config.toml
num_hidden_layers = 11
hidden_size = 160
n_experts = 32
experts_per_token = 2
d_expert = 192
d_shared_expert = 0
hidden_act = "swiglu"
moe_layers = [0, 1, 2, 3, 4, 5, 6, 7, 8, 9, 10]
router_score = "sigmoid"
normalize_top_k = true
routed_scale = 1.0
balance_loss = 0.00109
balance_bias = true
router_logit_norm = 1.5
init_std_router = 0.0397
lr_router = 0.000886
vocab_size = 8192
norm = "rmsnorm"
norm_eps = 1e-05
tie_word_embeddings = false
optimizer = "soap_variant"
learning_rate = 0.00458
beta1 = 0.95
beta2 = 0.98
max_grad_norm = 2.0
batch_tokens = 32768
max_seq_len = 768
train_tokens = 271200000
max_steps = 8277
dataset = "wikipedia_en"
Below are experts of layer 6 (counted from 0) of a mixture-of-experts language model. Rows are named gate (a neuron's input weights, with its number), up (a neuron's input weights, with its number), down (a neuron's output weights, with its number) and show model dimensions 0-159. Each number is 500 + 40 x the weight over its row's rms, rounded and kept within 0 to 999. Numbers have three digits each.
Before each expert's rows: a language model's description of what the expert responds to; "mostly gets" lists some tokens that are sent to it at least half of the time. This comes from a sample of Wikipedia text that the model never trained on.

# expert 17
What it handles: Closing table pipes at row ends, sentence-final periods, and clause-opening relative words and conjunctions such as which, who, when, where, because.
mostly gets: " which", " who", " when", " where", " that", " However"
gate2:487543512580444506559429456533499449482465551488479573475494464444478506483472461492497508569475504473487536401531541507545473528520519465478497544460454532512468519420447537494453528463442492461521511562536549502498443464499515434573533566581527410483448525470541515494486492501535463533474527473468548491497467527518477473558548463417442505566475482507450466510476549436542434527442539528510529569466527482501573457576506454513469486418487488524473512509492484440526437547485569
up2:580587454534536569541453575460546508485474507500505529532486474518443575490541545483527486585528514472577470482509528511492483521529504445433401471502514485412529485509478459515469502442445514559533456486530519556495502453464489472491543482496527404546441475502518531464466436439483500521498478487418494564478460493516525464510515469493527503588481518440524483507431539514549505498490525467501564535550564480511594513550517468474525587438497521546480495489514575529475473589492475
down2:531495418457511522480459507451493455441481456511520522531544463476487486475559492518504466498495497454451534572441409475491418412462428487555512511453498456400467512543580457478542504474490492505523512496494462485451487492494426462537477487471432527466457472505527495474498484469516541512490401430533548462523500520513529521488529493522466531466508586449456547519427424502493517481517501483545502487533546580461509499454526559487506514531529493481476418486489494468409578451472380
gate3:449468511474518436560529475509490618426608462514497468517503478497440474531472522467516482574542549529520453440505524434496460583486496491519448517528483496532491530509495456563466487438413476452489502549542439495496514483579540527494530516446513464524526506516512501474571490500520532496482505536538466507440506543560559479468524452484468512483482546528477500514453407489530470452566432459476482420523509478420577430471494481548536523513512481506509442490593539477445571520509458
up3:527539461529471553460508495495466489435531511488557579519528473540521514436539538485495551490452473428567552541486455508501557459554512542537484565450442533503469518501470541546523456491485537514531493497475470561510441456509442490576489583531492442394497483479427495574513509494453461537516498509496514456558481475484480519529475497471486499497507432422500472534565524517520451564507507492505494571475477555469463385469540488448527484391468517479505462482509464587498479434446564
down3:523472468484513485535499525514463556479514486504523459449452469484519481507523423536473507548486461487461508521477455516427568502537472558529492493497461465537522488438562506467457532479556530568483542561502461461547473472476470490480516553479556431498481492484381537517502494465583479503483498515506541436504520505520383559488553473488458384457509345492489488521513530488418481547465467451592528520477492477470533581481477499471517541533509538479488494502454459540517455447479440
gate4:590538484520428507582522471557450515502479490447509498521483468530489466542473515514502477574496534586539486572492491482486413522577480471527485460531537521482570529501561554519477504499556456455487511531526494517578478567542476481550480446536466508479532552569566572550510505408479510484507551537493576558512553413545578556442553510452535514470521448521443475441442522469470454505504476466453497476509537523522490460488520483454539537463499488507501469491504497463575501535567559
up4:544573545479422508493534464507501485472553497473505489490545452510562554412549483489508466428551497521427541517505481489461535513546506463537541455487524450466435453480473465480488470580566496482542548452522460460486457557463509465492512516539474551555535508501505531495556482485424556397493526571515519490550465536487492559481452467536404479536490434484501452474535508468477478462500500571428580546488532542501471531551529516443508430455483464457548472511514426557502466493584502
down4:535525571511458528484582516504470450529448547477517507526533484589511434512504504530447497568498515478439531438418467506439495499557427491522551519397565517508490611437506479459494485434498497532465545555522509515501469501491509515596478508601484461529543441485518500523498412511484542510463505504524533464556510467517449534505565550536548499514529451488447480503493489516459507486534444457467484474504488535491502552456487557534444486462541550445478484487492510555467607484430540
gate5:547542499557551449525446531481523507483512578464415479505471509538570506545485528464553466552530535537446519518482463511465532485514453461481448544490495526504480494404498488524611489518537478545525499531466462525436437474547518470483469490418475500513447510549500580539525493529473415531487464491451518587538492531524497491467547570418552502495543496560448508478487468424455567500540488493467516511616508460586477483528487482526500472520442531589517518489514526535531487497577485
up5:548479556486458512466526475466582441461573468481501501575475544524455500460512449479481576494458490470523488520527483497497425535502466470523520478538556588572518590522518588440409528463456497476450505571498551511509493487451489490492501424537528544458452553505510447500434479476515533508498546498544463486506497446480558517475471512565510506466540458459554443567565515562501558490533508518493514532432463474527494506520540459490512535555509540445485547527499581454427481470402497
down5:505502516500406478597561516528580443478498517503548466581418543504507469526521533451461531543486483514507489432439475482511479502448551449420461556568503514559511483508493542513511502551434443494525518495503516497463596483493524436531439513466514544487506530508415415577512479475450533471483558467539544503449525466500521483493478489518518562503543484491491578550476441524544499531545471548543542539493475475499461433508508411504543533522455506517452471552473482582492469516423470
gate6:567489491443536481487570502491465545499533410528524552413546474561511486559505551437493537538476483536518478518465536523472477502461504521493517449550443518459491431459527545490572468489519489503523447500507478472401476568456493524455508527490494494480560518447524528457574485569498581490498549472459536545412556505500582492538452500525500553516455462497477526542503472425564538492602477416448566532504494522471501441420526551550512508478531532552498541507502545499462513494474453
up6:545547559481523524509501547477416465477484491552519529490584522521535528503515475494499529520488458427480516470559462500417490531490508490495505531517496521417590507564547518564536533555480438539539484466471469452475448432445499557520520523520495486413480463505537546525454500451567538484512479487547563518479512460526451558595489528458540580546474503416504482526496522502513574457449505423489470511492435506502535487474508528496555529576529491512530433542522459398497512461463577
down6:539514505500466469502531546526516443463475542522463515438459488561597490493511497499483446523456544397453449505527538449531508389513494470460520602482497479530525510569550530457519449518494494532527453515501474555519495443464461444518467499511495495448504536479603472544530445563602467498521525513451539492544537484514482460511495556492421446478541511506480521463443615510545478466512584511508449410512472491457504481569532473431518486523485477551491517519506490532524485545517556
gate7:464478546435523501500455477462491477553497518505475474437472451468512501507546456421415496473529547545454479437469501546529511568482515407427512557538521522507511519500537553574488536456445490507519515548481518491514538510538476492487513490562437488530588535467583503452548438460437488508493512558450456485487494515563553505444539446486518501435469446560448486518409482494488522466521514563491620525526465479519515418540543448510556490514558456524468511454478493496518491414473509
up7:578521463521482480456434535487508502564466583482521530500474523450525483462429508522501556472512481426563518509530438492417454507490497567521398476523529518504538478562557497508510474518467547493505484535517507515474515504575561527548527453508595545459552473501559465519526441542550499536549514477517466488429486449473581565476536555517517473525568539551434475492482459494514512531471515507497489482443475524461496481465480580439474433451503513386539591470483524517503447534501532
down7:521442487551514551419556425509483546489527476521465534505479508459502482477530523410465434511467480476425452435453515562541563513512513470462522480488443455573566553544396530488477480450498518482416466534545521501503516459573486470578426481605478460466503517477519525500427489515459440535510568530457535521528520470492445490483517564524516521482482500500508554510491450542533569532480478455507497530474494476480528493467441506501548511517487498547521535457508491409592477504445429
gate8:513528549460515486485544486519502419451508549543525462469478560570502457524426473490530465502510542481494578404537512568440425497479537493499516573546429499501491540530514572502532426487479543609519510521517514465499515561484578514569497498477519505501471475525521494473606474513522476463493517529529553438508537449475482490437495504407539533493454453478439543464511439493597464545504448521491498464540451513546508594583493469488492538512467452467491467513535522537473500485458471
up8:510512518556485488517524525502501576411479466483510500556552458490536457517502506535532466513508485471533456555468515512568492511493513460491449422510511456482463476521526500547530518550448504474504389509481528516429489573422467504472486512555549445541531528571437473518479443540541483499535441494509545504474482528515561502521529500506534453484518559474467532523549498624488402509404446473435506565478509515488459530481485529524518446538484471543468513609511487493510557469384464
down8:553489534512505505500575487491501524519486513482464486515500459447472478505513552524555472468502481471494482471546544452528508470513423553514464586515505424488510457468536516517487506525525510539515487501508575487442527467462476523622453484510492486522539551531539558513437519554511572451437418561556420394491485463461515448492539510535476519507496514451520523458563504442468494502490526511486553512495605481525475469479541440482520517554421496571449518601540509494584463582521475
gate9:502490534490420526418532503481527567482503507550562425450421529481454472497560485513536452591531536476532513502444515455405494470510473449480467460520471455525524497533495472541481517482466447457566416506535494399522446531441533501470524474512474502499547400518525482408528486561480518479513431465455533526512507425579493527526516463507428541436501483528460543537492485471521534505575509488483500565510498436468487520482470541557503443495466546527517530528465529531502429478510570
up9:553577488505483555517500453439510490613555522498431508480445488534476510443528471524515457457526511447539490529502474498436566517510497523523452517514498520454526499575460463486485564506464435484507521504586429482463536539504547507529519498465461501495535436499533517430440462525521477534517492532518438485489518424506485578464487531443462477480574448420522479491487578525582529455472542517586474463453525513477564495519473536576493471525441457520531539471393552537533471529537498
down9:530558498520457426484470441503438536535528570497445537500496573504494497479483512488541515452520569576549474559537458520567501544510468420503494558559547521435534544524496486504508454552501466478473492430529460527498544506488513485500513551458435469467468494542537495415509509623500467553483467449485439573527550484515562541490497500417455490555452446440496470457538531540504489479514497473505496461493531488493574502545507492493504451522493512548440470520467571496466570613547471
gate10:512509484582445536423573494484558511577501503480569538505503435527496528575526502477522558499499485442508514534503490498492430533497507461563536491553482460476602495431455456541496522466509458507495542511508419508500528455421481495538485491474512498507525441494567566514540474454481424503500573616513544547504525496500521438534473488469502560470477500452487498374505491478507567442503504517473515572471523523429536440547470471519566459514537555465560459477507496526531447496527503
up10:483475560498566467525428507570497514527480565509533558420524524446510438475463504525440469494501456455442480462452493478461545453535579512545499468530497507496502521562563462564486523560496602471547532461539497492499582494564504454487525463557549502502470548492480491478483576429515500508562475503511443480578476538497505460534480476531492416576551489504443502532517489557467495508512498475585507529462442441525451487484496493530465431496450476543530593517462517568484484569540476
down10:497514574512532493425555521489544435533466447448523478549495455463506495525464429382563512515508537486535520558537500550479515538468538481497541482508572494471552492520498469403486508543498521502466515477527527445597436473472527460558462478459459456542450543475518468510446532514429503437492469551435509455503459456536534498524541455545542513496589470450511510473435479501481505453509524612511430518458497490443515504560499532447500481551546546475523487496441454414484483521469495

# expert 5
What it handles: Punctuation that opens or splits structured rows, such as line-initial list dashes, table pipes, colons, slashes, and dashes in discographies, careers, election tables.
mostly gets: "|", " •", "=", "   ", "):", "born"
gate2:539460529495569560495514445416523522539446530497509478506499509530390461512472495537487462512511495532591535524565464507532434555521451459498546523415501520535437461526474508555526462467462584431538543524507503453488474467537473484520568490464435429406463565496532496517509588482470558443476483540486464437491483533508510479544456426465480488542422473457479489525516489504549429550500505491515466513523589498434506485472580493520450478439469493502531524488560501490496557477486515
up2:471507508541552535478486421542526454520513505434522507513486458462493570543455540486482526512446484452492502538467497478490472496474515549508573457547501509510536504530555563453461655534422486563459529512476524396496452511467524471504508480453456452468495507536494604539532506557529523522527451530505523525590532481514487502579511426502532503500524458508512510514493506489540466508509484489509577507494494467505541496499452584379474490550437461464433474455509531502464503401474459
down2:485512473533573562423506505471520481566489565533517511525463454468493486508533511588500551503493448500491595526562488520525552429431474501489557524557495520511540447512507466481536494472496497509454597472500478460570495489453470492542502475562537517494505483575491468548483456505447471477494491501472447427553509479531477546531589527526521451473449403437531405549445442466488545538480496454470494502560558474439457586468549524491494476488510575468484497452561447512522494509462521
gate3:525532500501522473402554522497606438540505602522491529493496498552561528424526555516462493468460527505527485484457499545527522583436544476544547462514391543455455472482531449514498524517500530437499524509464470520540498557504496436572513496449486538436468492517511497485404488519544546508507523568520569501468562503520514506494550490502484515506500455497554520448521550582486532481509521472488435553565523552451494497576476550488451587528443519483486518503441425517506494471545527
up3:552486493487493496416576488512605415450599540443524435471428507518479493446498479516476505472478454577492516529490456424566542502455466490483513557511479528515528513503518501521529503495466501435507509541503602480468509567468494430517502492507435538486515534471460560514361551473571440487494515521512517543463512480535532471509489500530515516501500503454494558515498513475502556566554506535413519545492584536471491484479507475548460526485446444504496525450540515594464479466495545
down3:486506586530472565552478504504446492503474505447453478497491466501534510423522466550523566546494457484467507564459547514487450413580473559487458453550553456493538532454561571561512530541538458510485428519480496537528468428503475516458450457590498459539530558569478523511509459519583503494505502462478551513499467509547491484557483510546499481479529364513481464487470472473447463511439476533505538480582415519458498527504524527494523489543607482480487467483522535516500492541519451
gate4:555639509469492528455504461509480566540491487452500464540468508483447535552537543555482522478419530513515464497496490537497387535467487496605561542475512523465573475468446557485512458513497489433504462494546493485464585436497504485455520459512487482509463454516474561435550481459511527528470483512484512527457482541510497553518520466519457535474476469540464513515577455471465580537560502519506498564501500497546482494477469488457465454511550633485520462418493540570451522514544514
up4:468488468417414464516493489474534494625469489476482488473453465482492504456551534471532510558630496528519542521573432469542464475571505484500530530496491478549564512524469478557480452551528489609479525488521549477479476542462488440532614528507479523470533569505440475478569372428459490470472501538509490503490463488489570479461444467467523477507491482470487479496544454501450495487480518481459441489461563521425495501504509516494519587503480511555502489469499453503520535511505525
down4:459502519492465445497484472545458591471517468517538525495529524529511507447479543475495481574508481481505519560411525420542521448545427614520500467495489459466467475478471574472491531474553474519448476525489551467517479492449451456503445507523488560547508538536446516481539561482501528435497520562499504422479508503520477529503488475536440463541447340458523458428552521481505510562485421557516501502451497479495584514560484451511472518562520496556503555513440458465511506502524518
gate5:569476512545477447490480469498447450518542462545462460455541504543591471507484514488512409518468526480478484565453486508537435493445547543568498512482470515427585497426517469510498462489547553527438475538408483517544509425522479483492492516514478535474426577492506488471570438472439483596454538516481518458486450513599551468509536497453460537481504481588505502567480508565513437476516452514522457541544498519458460479486454503547479465479499517464529567447472504473463461473500547
up5:492524474499516474421498523515559506499483498486532524446500457576430470519502447491490501549475507445527466555471496436625460485523502521514524507551589491486499473483508482531529512524472544533486469483466545430540530440469514484428531486518430491487427466478407443509496417561536495491535445549568494450446489414483568526515475481506547504491534516466551546552447524544423491447541448488572509529533483567481482516462529449541509438545463542461543547429523509482480555507497454
down5:535482533534538482433485436493461498462461471469505438537462474485498497516465494505510512568485459507483594441557537580557471531462525438531527428537532425558488486505504513510638495481473426489486440497491427585504547550528495521500507503519475487533537530451527532439505540540546435565595477505500547508497467511446491517525495564500503460494518479467504560430498530566456513558488518532447512429549510507502512500511462538499434493460522485504509550514446463471453446548422565
gate6:474509563549594495532478453519505445444532484422551495401565481482503507460474532512518573467463494494507488467468539493448440442576534539503521498497487520431538500452501489472459532510496508506488531494545438440562486521551459431546515499493563500502477540476461562553499538492533525458497582547476504488490473554474536459500497442499570441519479504519440475504462462470540575593557465440482453463511507497456507460474549517476435443585456479529497488552463492569557540545565505
up6:536442461533543458496445477517473499576547502559509496514536504531536508529504500519481423497494491541517599526532553474531506443468464506519562489456461471477546570537513537575555481492521548456465473472489433583488459599469470504555490521409525475538482557520497424478468476495532447422465519432510539475498524446570549459537503492529450519482506561475505523528517469471427479494453519559493493543496464466545501491496555528528566424502458584448471556514547496503442580493522538
down6:455461541499468480452535491504504489558424517481519525554465405507470476511593507508471523519448402478490519452382531464475550458477510522470588524496493485512435522496425521563504474485550486487506532495531477539568502479472528539431490476514436542528509435509485438437453429501516518501471523500516514489502488542537446482506526570495499439446515335517511507497454499484468590519474548501501528506455452471516523490488510541481477483586478443509525485482485508443495487554513420
gate7:467459459478465506494548561512551497513480454490569440478485468535462437535474542444517555517418538436482542496423512507440506461538511525526548446519461551587520511534494491541507457537462477488530506462476496520458518508497471513539570425515453487454531558533516447459492542513447436498513588478478421473450434528508511463460495456491502515517489509534481486461568576469502492535548511436548464459531512448526466464537468590530487552484494533452488481620455609483520467476485486
up7:504503558496537518470509474464539511532518499437588505513395513596468453581507543457491566460506574554496486485456446516420474411516513478518529502450515436520503525468428497538459496521456444536488458472455542444479501530511405517564494493471494555501512506599457556493484518430468540527528531469461475463464497510579469498477503563456559494536467521466497530456500474462493523510527546427466535513475511531495459513472468607477528471563496543498541588489487550528537482531477504
down7:575495485530450520516527501559530511575510422557477538440503529566435468489423482508496445478463520460506461568518511579424535540465583541463525464511532456495514524488489478612509531528401454496478426471498537537532528462490538441525539544438559463515456481596555512482491455516478537559530511445417480520475410485516524466479538475501462554431507529549555476540530526463536509484543457481488538540524502489509484514529554544480533534519497488570471466516520490497513506482449542
gate8:511573504494520549466514514469540502437448458553569478525458488534542518531542457447548492450424445463464453459591467514473459521495554438495536548534476515517471513499471512517541487493452528416436537486417569536549457437486474562506502447544450507551469482555451461510449435538558553481528509502504447492555465575545536474524549477541477504511485410486525505566432438475476499508449499475478463509558541521484499440462552516453481502558493521550522519517564527544581507500517515
up8:470442474489491560558432481476479511455482404496468479530567551484501461464511433559448503532476539529528449508452506497527511541465539480537555472441459594482422485452607466437559516438508525542521483573534458462488569548482535523568525513550520483481507503550525533449529499533478455563471492524536479524524587545457464599473486483489522477435509545503498446498582488539555493559558512499436471538484557555489524540471561483504496541497481494521486484490471520446459518507536470
down8:476501562476542490498470540481590549435517479457562439493445520493504412417494554487520533463522396497553472505496521454502487525558440519583436507468389492467527521437602478549574507496517489515506495496556490525496527522488555505439486497490534526516525521511525530507537491494484462462600480556474528510447474555546506555517460511441542469469572481546511531525541488477526504489468478554556596505463502463479456455555540506558472482501460499500519578515466467565494528501547496
gate9:517479546537494490529545481470488458415491401480515503561545498462542513481463464542518508531523445510526515568496459445524549538493469507547465563433410526437508506512459470492536545520507460460558590545547500451522545432507498512503460479495558567563545572558514506543570520494535557538556484504459512564478464447536430486550499450475487508455472425527490533526514519505517581500449484530458471469508556605467472447492530539538495486510478448499497432498519470484583469466466529
up9:544477469525493515633502550554502516449497555527498567466476461516518564537517508517520543454476473502567505483491568498469498506531486486489463452495490527454466461496461467557543509478496547556562510570516578571521534426572500494486500507552464452524487459547441596495485546457512509570566443500482585548522494527526494479448516525492430508453570458528437453494540552435508466561407445496487526523548488509525466505559486501491435462464546476528556463474504562515479467508470498
down9:503530475518510483522520507510409472465567532513468561508541496493523479500544473530468454484486472485460474487495477538464503527517503499460543546573439497529513525484503521509508481440497499514527501439431494497424436524543428464483565434462491557508510395577442514490472461451549481558549497510498529510479499553522430518463534480567496480553581396500542425503463548476464530453456499544533487562402487474468440458499484508457531410474456478513503586487464464578508542434517491
gate10:567483489507525543398558533495529486529522508444552510396453484458474492523449497458466462524520496531463462508530484495455493496531455466631507565513472486560476569463529522497565496477544533460483482508465573503592451501449545454490483471484524529539450502487509546440547443536472520536458489524505496482469449505551535564501473531529527514484537478511463497509509449504495496482463425485459482504500556568538453566543476435520516423543602501528522533535402467514415469477534516
up10:486540521460547510474382524554421498502428532547491493550477524504474456585478548487531513565501543518507489422463558506478555500471488482506465510490485462532599558482491464513474527518462482504479554520457530483486509452536535485448478537525474468458514438622497431509492474486553489549533521418490473554467530420544511479500475544518505460464463517456511471431494473451515464472503444458531486443572478427559533530455431473461478430494480453523517511524492490481472564463576440
down10:407456442500462524525570580451531473484523540435510539531508466443466514503443558489527512413501492542501437426505536594481507518482454500476498535485450521522488520444503453491542487487517575465543539490487512484544534469439498564529411568502489556528475480433471488481422480512471545487487511469528498444478472545494441459447530434524490525535460514415464540580457517526554465507469456508467536497514525545519487541508533582494547584521480431455463504442510499535452542541544510

# expert 4
What it handles: Month names, years, time and compass words such as south, northeast, end, plus the byte marker in coordinate strings and table pipes.
mostly gets: " July", " December", " October", " November", " June", " January"
gate0:595464501457484499419432464505525526501491486538499460402428572515503543509472421474522478515502464484513441531500545509495451505449418441432504525484445498540540562503545535450476534514508542497464456540537436515498457508465544418452467474433459624517470437443498516479503467565535556536526480448573473480464457461481516451524439428475443461477547452545525495507504514465485515509526503495550489461494502427534509559501457498534461502528480499436426518530509457499518542472478496
up0:540517439512457505498490477530471491505442532543511536495538477445490418552497506565558434492507552544512483542523570467518519490464440387475515439499469544456528477517533523475521512516521454543477525475519541519536523545509540434546433504470475592473429537493539554480471448510551463519552471459450499507548528538476535437527542522512514514480532512468481481431507500403545557526518463500543492497533471478543525473439468525520525459475470485368486554447455400549558511427510490
down0:455476467513495513563502556545477506436525571456425475480469467456550437519565457505561460562519511438485454465463490481514459600514437501509538505520553520503480495497438531466548456409514466496510489548514571492551498423508555440530522568507523453475567444508518508503488530534479467542479492471480488548588544502526512508470523513545439506505543422463573555439542487555445492464533517511482559481526492447545465503540524561443519474426514513580476449452500516518479489491487578
gate1:522456479517485502487398508491465489538448575509466448493480523567507513503459425477488505531548538494535423474507482488420438524478495522525523564534480577563523523462504500479546556543435506515508547469536477553513520542581463563455514507456510485467538500546491459512496533497424523555485412549520409521468489431474534470579488524466565505525507490575456513520458506546506508633441452481463488533521475525545487421526495538458557534455466505529498450507499492499436512499552461
up1:414491492465439529482493517465537458481384532505454473543405540516538489488526433433568533547498521535522480398493409525536496563463510433528527506558494471513511484519455502503483474503471507447523494494545492553448551434518467505469551498445528562470416467496541532428500524550487560487441437545530463511569499496560487474496463502481519506477496485516499476552450495581546495514500426509498538399566543527465524515518500510510495542530545483446502549522538540457441525552532481
down1:473516500479503501413491492523497458446350559443557466552478486531489522459500500464473567550441472476513459475511521492452527535508530436472447524481472469456474452537552472474499533532509546419483494496505496591474475539543538524502563490486486502491466520514570485455465531439571485562504430537619458524559536475468521459493497454501460497530539650470471523501493516579504487494520515483542510472548519501487410452479510465511501534442451486490533459486481503503442537502514487
gate2:560500490561526463540463516436506557433502435448526488472496523508496511523541497500528416499436483498497507495482558596477430471471484426529460584530492523448497481499511500476504492495434541453544515431510516467476486486488496438504471508485504531439467476577515510518489491481421531433452521506520511479584536511522508540537492512472546487469454463456447551484424467486585466515474454550468541479515568561465538542479485495558453590506518494484422612438508515551469496439525432
up2:467510481479567481490458536480481496535505506502510514554513518477463507489411492466488462489539541445535474482570506483518486516515536544526476479516624527582541499481609458488460539526481454475448499464477446520484559502535500561530434465459470449501408449505538469538497531542445473425492514509519544504503413447465534563559543547482450496510481505469493475531496486507410560474549585458521593570504515483563576461470486492509575531464465508477512489469414511444513518501533499
down2:506591554414558479599480559563572530525520507508532489525536514404505555465531503488432542509448483492516532470531459511522578446564508470505486502466468494497443502507505435534474529490488449482445521533485473474445543443451523522514501484509461433515533452545543448535478524507530510520437484424543472453489529492465455539519502476489443512460565568503490473556529535498495556535488520493475487514567450536520486457479430521564573387485473470505525529428496496523472584449490460
gate3:529511573471527542502513491582506530542552487522517510527450568521506536556529472529491543509495523526536456537519517449503606460447435501520502527561456529485466488464532465454485498537477384501490527488499502459523542536452498562502488496497515516519574400575522491440547589620482443512500455538529470531451540519562453466477472499517570527416472442508485507543510531443507541537440464529492487489507490471477508495429500500545418469540445557447474476508545506539453472454513521
up3:489450442538470548536578541483525497559488512538536497534554526453520488463479454559537440481441565532505468579488455542526429518489450478569423521480532455573526474462583512446510463572514472548477551475472462520435491451542486540451531589484590532507532547526530482519452485505456490493508537540492533515479474440524436477454462509545516469462467494455502502529546578421445545562464454472453448578514521444480460508512522487477514523461524500533547474492525430501518518563503495
down3:513521529440544489492499487528467449538466462559474473487561473505516494514503507510535504509549474483508541504513509438519458515481509453505491562500534478492479471482509453493492473564561513499531457507438578470482474510494523448573523454472453535578451443512550595462537501461535481581415457473508490431462437490450406533526470520595531488486432530540518514529500538560440551504490502545481564448515532561530517498448539454543527443503535399545459470453535532549521402537546536
gate4:463495512472411489464461523548477530531544531440506528474490566518462458463559423485501496452429490492532487476431476533500509516488533598503549451538475480521525461525518535542506480493542473496506591549483469532495485555451532489530509485475481476494441462520481506407503444538529411487471499566508496520531460564558488528472497490463485491490524471527448488547470531440490506534395537515639470498515477500476478458403530468410454486443429494482467534534531553445498497478477427
up4:538498548506516524548452486495444526500583508541479511490517536439460497513507433443554539533510548487487519454542565535485466505496536524473461499499498498597511561570489526531515478457449471453468555452560473455519581562565540463465476476547520604514479499444457522492490530530516478463482602455507535478545454525472474407489401556512481498460573498497501495484468513555504521543531573522502442466472480473473523501498511446539481512466459572488541520454578539545503591460485453
down4:483459483512511456481516545493513453461518425490499572563514461516512536541434466461531516564470557429507454466503552439574494450526456445492572550419619482440557506537518417533510592495505480506546483534513517527490520449538498525453451503421531512502513445458486523472485537435434576499447543427515525499482489524510420451516510460526531514478430597476492559509480544483458477526501524468473448551499510492507472491526463530513464515437477521441479551484512479550493482476544470
gate5:538538547538495437451546467524461534458461444551489467531490508564596437513461433526546535549473494562452519472480488569481455491446469500495519477525486445484488468474478512424546500502548567515539494504556515413501519463533458531506433527513461547526467528558519485478481465455478478468571501455470446506518472495615458509448494439486493517462453431494482550409512510487477503514458486434513548506583573485483505493465484439487508554563475468385539516485504489562526492537470536
up5:532481491554535529535479479496522534518518488461501527464486463475401499505469498507416455509488525467500530466468494502535443515568470589438472463581384422490508508513460462551469499537513538491475512514515497505484535493521486538491465510473600455440434534502539490498491526470541536484568465495506538531485573428491569457473495454478561489493559504437395494457607536544536527557468517469479517546489428548475534462536494505446552550414557471509533532490507480504477480491567522
down5:549512523549541580476499504534544477474442463551501484544518428505507485544431522468473495620529510558470536536547426515539459565406451465483509505476570514540506530490465526475511512530539497525502547464490557516482442457499512468458490552472492482527496525537418529427490496457421503516532536433481497459553461559516565468468505417500539544481494525486495494562520483480538529487458468516502511541462549553600533503540478524499546482519494544466617440526489514456523466554584501
gate6:585524527573476504464542581539485520542463537468438476512528501522444461461564434480514481578519486514532422509517493543506492560515473501456507546572521536503518591430494451496439449495513479491594546497489452508493499476503513487477497476557474503504437465523564465500515551466499509442441482565555495529449434594495466459528507444524547503487500475466596545524483488517467502475530495466531541463496476485442510526520516492548519533501548476476581540560588528464441540485462405
up6:563536508529490481505533453540500460473480440532445440469549485502448524487502466491477565554432499443461485601473512569576468466524515535520456467452473502489427576516593494426459456514468494512577498432592461387501434463555525523506491424510498559448435532506485522546549505504478511482520475496551527518512465535499489491556550474552470525483490482489520536560491444477505553494565461508479466453488603461487483553499536523531507480479522496522494465549470474506434543534498456
down6:533538546548457515463509489528385505424483436573463500490507458463547473519503415518532492454500425424541493481586516519511506479500556490499442447477511541528510575490537570490567529455512562501516492471511483492541488470505510473550518471473504532462514530532455449527490503580492504470531488445589582480565465531400534438465517488490504471482528532421565535502446516488513517483549501512447422531515494528451443373457520479537547537520497476521504525497481471460485516495466466
gate7:515501489488462462479503469523509453537483432486422569471489385539525493509511478502544500529450599503484523497412529523536420437503519544558563541516433563542484498509538509448465514454496525605525514460494524514504550548514525602492556512474472476445447500450451479489558430488519504433449505553463428491522546515486543470582525563481487526453548532501522474545434525474518513550448508468531438455503481488502491492439466514453543530515482544483421485517509486514552506503435532
up7:458521500569530501437470522522532463473515435538550474446506505558503543487517579577514450491523493513451502562480519477507485541508535434458494402505509486480417420544538536493439443503544492492441513487471493508480524467492500555528522527424459516452575456507496554455472520512519548504384437538478535571488512455462497490461422488468500508539533424533539559437501481526524455518495457471457534571541482481464534507548478462461522527543484450491571469486404446544471544538519504
down7:436505493505483565479493508585420457497541459507538513547494519587530455472491495621421519544576460494485548482432463561552502487484438535530457479580459521512455492454427508498514490506471480472465463513478503496493504518520483546537543518509437518506549482505482488548521509489525521403417541531573504455499490492531501551558484482503477526533490535515498485498539421489442513498482528519427441523434482491528492511514535594463516565517445466484563478503537502396505448534413532
gate8:532596522477512472493511543474506483486522465478519548525498509492524417447546516513555478485573505511475519548500548487497490539535489504442469551449517514471514483418491483483519575530534542462555461440527501513479473510483464532506481393475531562519463489477518541483522474571558422536565503645544507496555516546537568506529499541505538520491551528481464508485485506591470439527610560422513457562515466506548494518541515537514490501474501517454478456438505473514432465444434459
up8:520641468497495518471519563534533500523491503486576556445490522528541476464588482458524531484482470472525522499457462490520462511495476477455581509496492468516543509468500507474474559469491532424489487428587485491431492543482500455516492423481503526427506503531561468493455493578557475504469428522495512440519496526477526515494496560551593407531482514505467510492491508529472488440595583406542485482506483505542529513470474458536530533527518558443543470469408466484469504518432504
down8:546453473445498447540565505488540545568499484505536494489476529484398590462489570433545515485497511503511364559508494493528521483520490466448514455488549486460451498503469513454581438449562491486512452457496527533458527591460521529560550509548566575537491473481514485507523481569533458534555529487518494522511506438476459554521522442557559483553499519481496572493532421521482513494492515458528554503493482524429524455557506582533524487553493504441512520456530522460512468457493441